{"n_layer": 8, "d_model": 320, "n_experts": 64, "experts_per_token": 6, "d_expert": 96, "d_shared_expert": 0, "activation": "swiglu", "moe_layers": [0, 1, 2, 3, 4, 5, 6, 7], "router_score": "softmax", "normalize_top_k": false, "routed_scale": 3.27, "balance_loss": 0.0109, "balance_bias": false, "router_bias": true, "n_groups": 4, "groups_per_token": 2, "init_std_router": 0.00633, "lr_router": 0.000661, "n_head": 5, "n_kv_head": 1, "head_dim": 64, "vocab_size": 8192, "norm": "rmsnorm", "norm_place": "pre", "norm_eps": 1e-05, "positions": "rope", "rope_base": 10000.0, "rope_fraction": 1.0, "qk_norm": true, "attn_scale": 0.125, "tie_embeddings": false, "parallel_block": false, "init": "uniform", "init_std_qkv": 0.0295, "init_std_o": 0.0295, "init_std_up": 0.0295, "init_std_down": 0.0, "optimizer": "adam_variant", "lr": 0.000863, "lr_mult_o": 0.601, "beta1": 0.95, "beta2": 0.98, "lr_head": 0.0107, "warmup_steps": 528, "schedule": "cos", "final_lr_fraction": 0.1, "batch_tokens": 65536, "seq_len": 1024, "doc_mask": true, "z_loss": 0.0001, "train_tokens": 459900000, "steps": 7018, "dataset": "wikipedia_en"}
Below are experts of layer 3 (counted from 0) of a mixture-of-experts language model. Rows are named router (the router's row for the expert), gate (a neuron's input weights, with its number), up (a neuron's input weights, with its number), down (a neuron's output weights, with its number) and show model dimensions 0-159. Each number is 500 + 40 x the weight over its row's rms, rounded and kept within 0 to 999. Numbers have three digits each.
After each expert's rows: "raises" lists some tokens whose logits its average output raises strongly, later layers aside. This comes from a sample of Wikipedia text that the model never trained on.

# expert 23
router:456528529530488569458551548502460514455562556509484476547538489548441460479522546483426467505442403515488468428481442489552576521516512486547497462555538469532519560513469493514453421552563442513527487511445442469564498472537507481539450525536493549476532505542522533469520549537561515517568536496443502448503457519507460529477438458477466515480469499465521512545474472460480472457462523529468422541417409447554437427454494460442479483432490479512467451478480594495419526501501557
gate6:492467488448505523558537453560437466505544531457452496506473465469511479577423493485515497453526538531512496526538527521582445515481405488429491559520439462514511533554525486506473509496518509451499555450502485529546511489466524504479524513414475568514487559449545415463513460441479539560503536521521522455474503485526516506527509484532514421488550534562459516457602507504423550443446450536465493467578464534480449505505436512517473565470494422569575545461498511517429543502503530
up6:546609498427519487513511505461456508493456490494491386413591541520518548520475550435473552558497489466522519530487518506491501503478562501499447505467462573493499480539470576528463441494453539478492511540497479538487485547533476498435506499524541485456469467592517516492560497509489496513447470477446422534530532598415531501511561456494505504471479503500530461439425517540515475573451507529497553481469487500497464514559550526467539467499460568473429506497471503540451453474463551
down6:459458488508485476504451504461514455432518527523491482463533514533501447513451448534537519537561438526537509502547491485529513433569467492489505487413490530476528460518507586540450537478522452521503470483611616462538502538490498521545487448463500437552465539529506507528455466517509446513554542531436520498511508488527480494538522509512464488545505436458458552494482538575506552528487574431518548440565463524437502491473525471446464504495485508466444488574449556528609470527507451
raises: "c", "at", "m", "v", "ating", "u"

# expert 12
router:421508492506452553474500409493434515494474440432454527514427555501468484430583550534491557496464501500478553514509474485506565517432509512522584497427513517455466523514476408540462473535585491451481500502459473411545552496533503566594501505509520504522460562562546527459517497496491532490471501465488495466521475491542496509518477458465440468456489467472523508536493453463488530426510543440461544550466480519550569474562508481544509493535458491539485530464452475549532416516537518
gate6:504598488516503498491526469487485516494510528481533564527487491526466450457458430435481525461530471488429506451431454558527504556503476454515512515549520477418558540514495474572477490520499515430408512514474602421492461491468470546515539520447474472543507528515474469551472517506519488485478432499444505475473494517487548446506485473482446501487575463437575419488480636420529423536502450468488582510514611485544510485442509475536423517477441522459502548523505551472423515477485454
up6:470534500478469520482525479485475498510501547467521504488488502467468454492490563491495465445519502449465520476479465532589474476433535525486458494448536552496486558459510496507491510587493538438473490565400462545488512573602595521495538520443445513553536516493517511570485561459483491441510457463491528458443514582452531534525487552506480443488504446545535492550481548470445546519507462509559561475498522617436517500496508427507505498556481483472453450520521477537413458451428442
down6:533512547501525572466519540421495560516534531479519558552485515488559486507534486517451515518508486516436463536559473449444483545492419508506488468587490435457533535468472493548504486553572517509507470483540411499507589523539467529527478491489472506455464485540501482412471505489528539518473525496525570463491510532565436454439532586467467498447507509524456441439509524529486490457477496483482467587493519474502513552484510472504583478462496475466500483509482518416481537503552516
raises: "am", "aff", "or", "on", "all", "cel"

# expert 26
router:475527524556531548483565546519465462472519554506517547569600500495459485528498555499460410461432410492510493470481434530535562498520538485469446501501519494552540565470491448565471434517502472453533467498470454451575516568577492493518480470496490584480527532479519498450538533519572539558537538546452513481493501562473502476449482451554455537534475508533509532514490502457500475440462529507475428525460461449433452426511541488397499506473490480501489445535521585459435527477465499
gate6:418540445542500492461518527542509531474474480515541545512508485439547541530522518486443453448480530486521555530461509470502488496427413515492492454487476446457528533553409455501551485548514493433497517497515460458516485495477479540520480519503489509522466571495496504560572548443532551472509535513414483478508421497520503450436437495493459482414523500458565480471546578499537477561395477481510508479465448474514463517478523475475378449443442528559478511487391492547440546459522533
up6:538443503497484506528488509516484471469524548595448544452418614586505528438491486513502492476482423484506434445498532517516465493469500524406437492508526557546471455454433529466487499431494550531573434507484472475551492497455444543541529537485472499543439461508573509492518551503509498440446493518548469475563489460525506472447522564492509558499492497497452460444510521521526501520561577571446464487432598461535544553570475528431500465500581504521531535532493530499473616493469488
down6:473462491549445551534515485509506518571510428503485457534528522416518515486529570481511511509510448492551540465491564481543475492465557463482503535522491472494524519561476500472541486498512445483485531483501447530494430549513515461469482527505580509490506527465473512521472449492501528505479505525517507523496472528546528515501452480493516510518458524605510494497532527528466529530552462466384497476556506540486486508510496501498490432559464463456452467538454544515437514491538463
raises: "u", "o", "os", "us", "ida", "i"

# expert 20
router:474496494495472504453464441536533459519491517456495524447506533480595501475555522493508530467464503545468510475549499505453468506507461495571525464499477474433506456536525546455506507507470486475441559499624504477532488527499488532468495418550494460447514544461514509483558534496613559473472548504483468570533533527456561558530561494552499544511529541609560473494445460452561533567457563424538486577533466532552455459538541510478449490467528492439529570471435460498541573469482486
gate6:493436466531414481515484510552583478548475588471523496437550524513531458549492495533481458525449461497510530492484505506464576561477482496435472495514528443525441447543499478543498480482549514462492458574538464499483500570449505550549518559550551508479477555560535462475500535545541578520505492544575554549511546548498449518562511575528594526557473573542475509430487517548562471467462486564452471522497505473490508538483507525542428468465507452452450482500565484456574584484521512
up6:523458408458472466536512449440552508455470483500540558450488451477458478607497440477504465539462405504464509449472509500527421569529535532483539520535501552549571544515509463442537520486487560513474508491502477536456409524458543460602501448483546507562483509493524487441445479454436458426453524534451467513451510502572490514497467449529518439419454491468493498409479533525500418504481523455480488483579455540480458505492517518478486516502570538522574481537569448493449558494577493
down6:536494442476448533493521506483568589486561490465465473526546473453519536481458431522538466536411470450482515521517509551481478490463485471545497497521453519455482494552515475495526493530502542511558497483527482495492580543502499455477482461498497456409486538501487535509497459480592561469503506442495470529472411461511434457581456493489558529503498480543463449487530449463536432508449548538479457538520503485483485552525471520599555482489505458432490585513515417508532433493449486
raises: "|", "Un", "O", "W", "\".", "The"

# expert 60
router:463548482485494455449494459521455548406425460509471541480448433495495542475557524559469474571478575450546553539479518534506492458464497545475504466433473485417467509500519433503490547503525484456451461508423546494541586501575509532496523501514450478543494494507525491486484548498566474436516486468443493487445441449518473488536456512517455471497468456508515510525568495515435535431491465553487500432460445479520520472569549503511500488545414549476471493505519451551493453544508537
gate0:447456514528514422496437558491523519481510510478494478520427513485430558534524481479578479448567466506481534520534499480511510559564450551477488450534447512530465434566503536472444513518503555454513561499492491396479530499483521552460540479446557505454480562529478497474451474492439516449478509481490493454538536505474465498443534521475490584484547515456575484594470493563493623534544477513563550541479520559506518471500465478498477516477497488523518502409430479430484501405481476
up0:501469417486506545470526465519501473449453521534458527498523533557478583460453512499605513539540496531541492484539504562519403501524474478553538468553603496446536598535484490471497484567471463477476516474531555428532469458560508564479519436531446482463566497406488490470438513517528512503436528431472531476478533500406544465515531434546527483477490517482520467527482541568517524449522501540539482480538531499509533455513516418600501474532525487526440479501489503463493504520429480
down0:468432549533448545562505548539509506496476469532472529508475533450551465488464413488438534504536512606495541568581518511498505550455469497481483528442470496567535476492452508470545524499484460515549525521412456484480535493537494569470526492495442504507473475467524448544465528555471523546520506439456550546456545476467511500543464523484478455561537526520424508505467528490497528503554446460522479399476507504527489512494505387501507540504534505570583498475502422468480514482481545
raises: "z", "ing", "f", "ung", "s", "v"

# expert 50
router:496521618461559459535462504471529511434528460461526497563461527518440511479548511552493550507513517563482494428501495553436498540478523602451425490501530501522465439557504491501528469482535556460539498552458468547435504449538514478516480531520516480543433464471468489527447540602555512497533453445503473448513492508507432590474517605475503477489483458517494478450507512492443537426598503538431452494476510436486577558540538474446482567519474533458476470445544506483527484548479495
gate6:471556487538427504563484405519453536537491506534513570582521543449457489549456439588530529546496550544458490506531551480519524495460519474533550492503467522531473518533480449403486508487531494553519513500504500496488473501468442542505506584513494512553503488436546511472426521439447500503532516455555514465521517528439447575511505497606456530505515492501481510497491445502541546495530450553498590517503488522545484449549481478528491512553567487473510526497492459462520507485446431
up6:480471566526500518438557513541548461525445563594486551436478504469525495463497508445444488551515525527437494584493415443485532507463483531487467490455536456514467570452477472455480434529457566480468474495490473549533549503560502474526471552521492469476496587503446482471497509573533480526514539508462452503519438494474563483516470525462466432488450530491486437526456507458378508520474442533437509422473503572513492508524584467565468492530564469580469497536481448532434454562567487
down6:472496456492501384516523534512460527537426541474478435531481485533571502581462483555460531498508473546477484559504448525511559514490467476497459500516463575511523599475497525440469475493430458558586538494437484531492509487501439466496489521555498523423516487471462487498589486493498532475525515517460527485596440513505499527457469526524459523416526476612457475480578458545536503509455487526434474546512432536508448499456438504564485475416559510515526481423534557526478495552443496
raises: ":", " |", "(s)", ";", " and"

# expert 22
router:479504528492439509464461496512539474525524487515533451440552546470634476527526421491536552535489517545500489441537561514446467503497455466528520501564446460521539464472430528463532548533437491503443537440546440510535530490502477528496472506522426477459540545492555492473509539467566543483453489474501509549577563527484547541565562507563524490466452496556561495486523496518491541504530554484490464451455442520516432496559497550521418508511503451463536486478535487466536500480490460
gate6:521493530541448451551483521630552486534480452447464548530524466515571560510547534519545521559457515595572460509455525535482450530556561506509504467528489430486569532507472557483514519551472476477492482523502491574566548428559494501556495511475562611437490573478485515474481509490426540462496527503526522515533534467454446411558522453467458519456512530493525559446593483501516436464433512486471505509465543494531499564448522531553491494460529474502509457533599558506466491478555441
up6:528476479486590515519489515448412480559453517556485447438471573478486524559438474546522506418473426449483498472514501471481575515523517494546481462535479502527427463497500470521446513506501507476499537456517551510518541541494539578479511432480433487518483459536529510510492473496488478468506481466450521527511462533431547586447471543523606595533513508527506499552504556493555479524464496489518512503553517559458521422478457463521564543453498538540521573430456468457499442529492523
down6:504479499470512519571515560487488507514508543470480473580483564516510501516446557485489468477491506484481519514460436483528520512568518573457528479434521537475538528514543519506516490490557522492540475531505506517511494488487499528485463536515482484549477511484468497505489495485554435537576469503500574524491481514488496499465522533516509483499491483412496436515508501486463480477481416491462440510539513492466567532461467469403522472520480509553501523528494481496477466535518878
raises: "\n", "|", "The", "====", "\n ", "==="

# expert 33
router:529553553539451451505547493546539469478506480555553520499482442496506531525462527561462436448539496576496468540487474476572511529533478543511457490524519447568445523442454530474505466478535497549525512548453488507483438509475529455437542530544533572483501460464545483545524582548535498493531501566558553427510502545483493496562495536478512530548512490513509553488473533431486497416559452511553418492475480478470460515523469500447475503551479556479482516523574553491425582466500462
gate0:564480491399474579537497546439413482458441469569458455526460466530509560427448585481495522457532538480497436476494530484511472531458410482513509523473534555508495509436512539557470491480561526468507501531470470472559510482511481464484462529498495502509486475487524412536468494464538549411502522499499446474468460499529563495517550516460441482476536463452500481524537437518534592444518471532489436445534530429444446503541509553498547513513424508452507447506459471514609480508588536
up0:451472480485459533508476447461473471447453551573479465544486542492479517447464536531447550413573564536546528473466521484506486547521416579469534454529488497564459500460492461480441444453614525491487516556476470484488576466451451506504508557415563434507524545457542464512513494493554519441458522496501459481496533504524509488525496472456527457480512441458479466476589483465447514474499492465539446446534527488514514572553414574485481559508453481458514470485485459511517591507537480
down0:433505440460481436452505477479519536442517448454495489494502479509566454508519538583562554462455532497448480488517531509499548478517540492443439468445467564577529533534517528477494477488493457470474528495526554504560432464483564497497545499516474547492471541451446532536461461510457500451576524495432571471538502444478517523574508596524594625514508479480409471556498510508469478576471501534467528455497478474508526491459422475461411563486521545539517539467478485506554439531478483
raises: "ated", "o", "om", "ator", "ating", "ar"

# expert 63
router:563415508568445472567412405519528571537550469446481525476426553482449475486527523556495559533517529533447484552494504544579566544484518444577516520513461476509510477509487518572517508518499505454541502515518478537436454511570517496484540486554476490511455436504512507481516468500535489549474414420542505515485502544478428462531486487501542521549450533528446518454496499465502528493523516530483469467494477474462505517574518484455553530505503529497525478585542529477539486559582531
gate6:474442491530445506541473489479551511440483539463498472514645441442523552533479543444516445472485486524564487591590492514548498471488515560515478454506484456431601488452497511523512523531530483470420479475554469494567478584494515500531481489515548570480428534445538496538530518494504556442440493495580438456522495455482467516536470469402500478502485519527492526529460473456450522538471554492521529493517504521565483502511506515419540457466381473465478543501479509513488457510524525
up6:523492450542465553500460483527487480513500452496512428451564504393539551489640507467485486504542546559545483493484499512490508494448528484577485549523456468494501464549536425459455544507505574484446455512526516500465477500414495520478477465512521530468439574534492564434505544519439460498457524520518452549573464474448470461535441517487533421513523498496532512528488444442388471447545523507466530520549513497504494445502536482436511511495459501513520530499475495451460434584525490
down6:474550567490539592529543487465469488516540489477463474478455485486448496584479499531438585435591566493502433465507514513516498493480500569458526479505506402543514474376458537507389432518517526514516517462531477453537441541544510532535544535466536535529567390489456507501468559504440484519512511542466545456411462560528511494462615517499513514504578411511526506423498521490481544535517540437472386519496496525554480490509498531446503525476485454436477467593410465557430457499565467
raises: "et", "or", "–", "er", "/"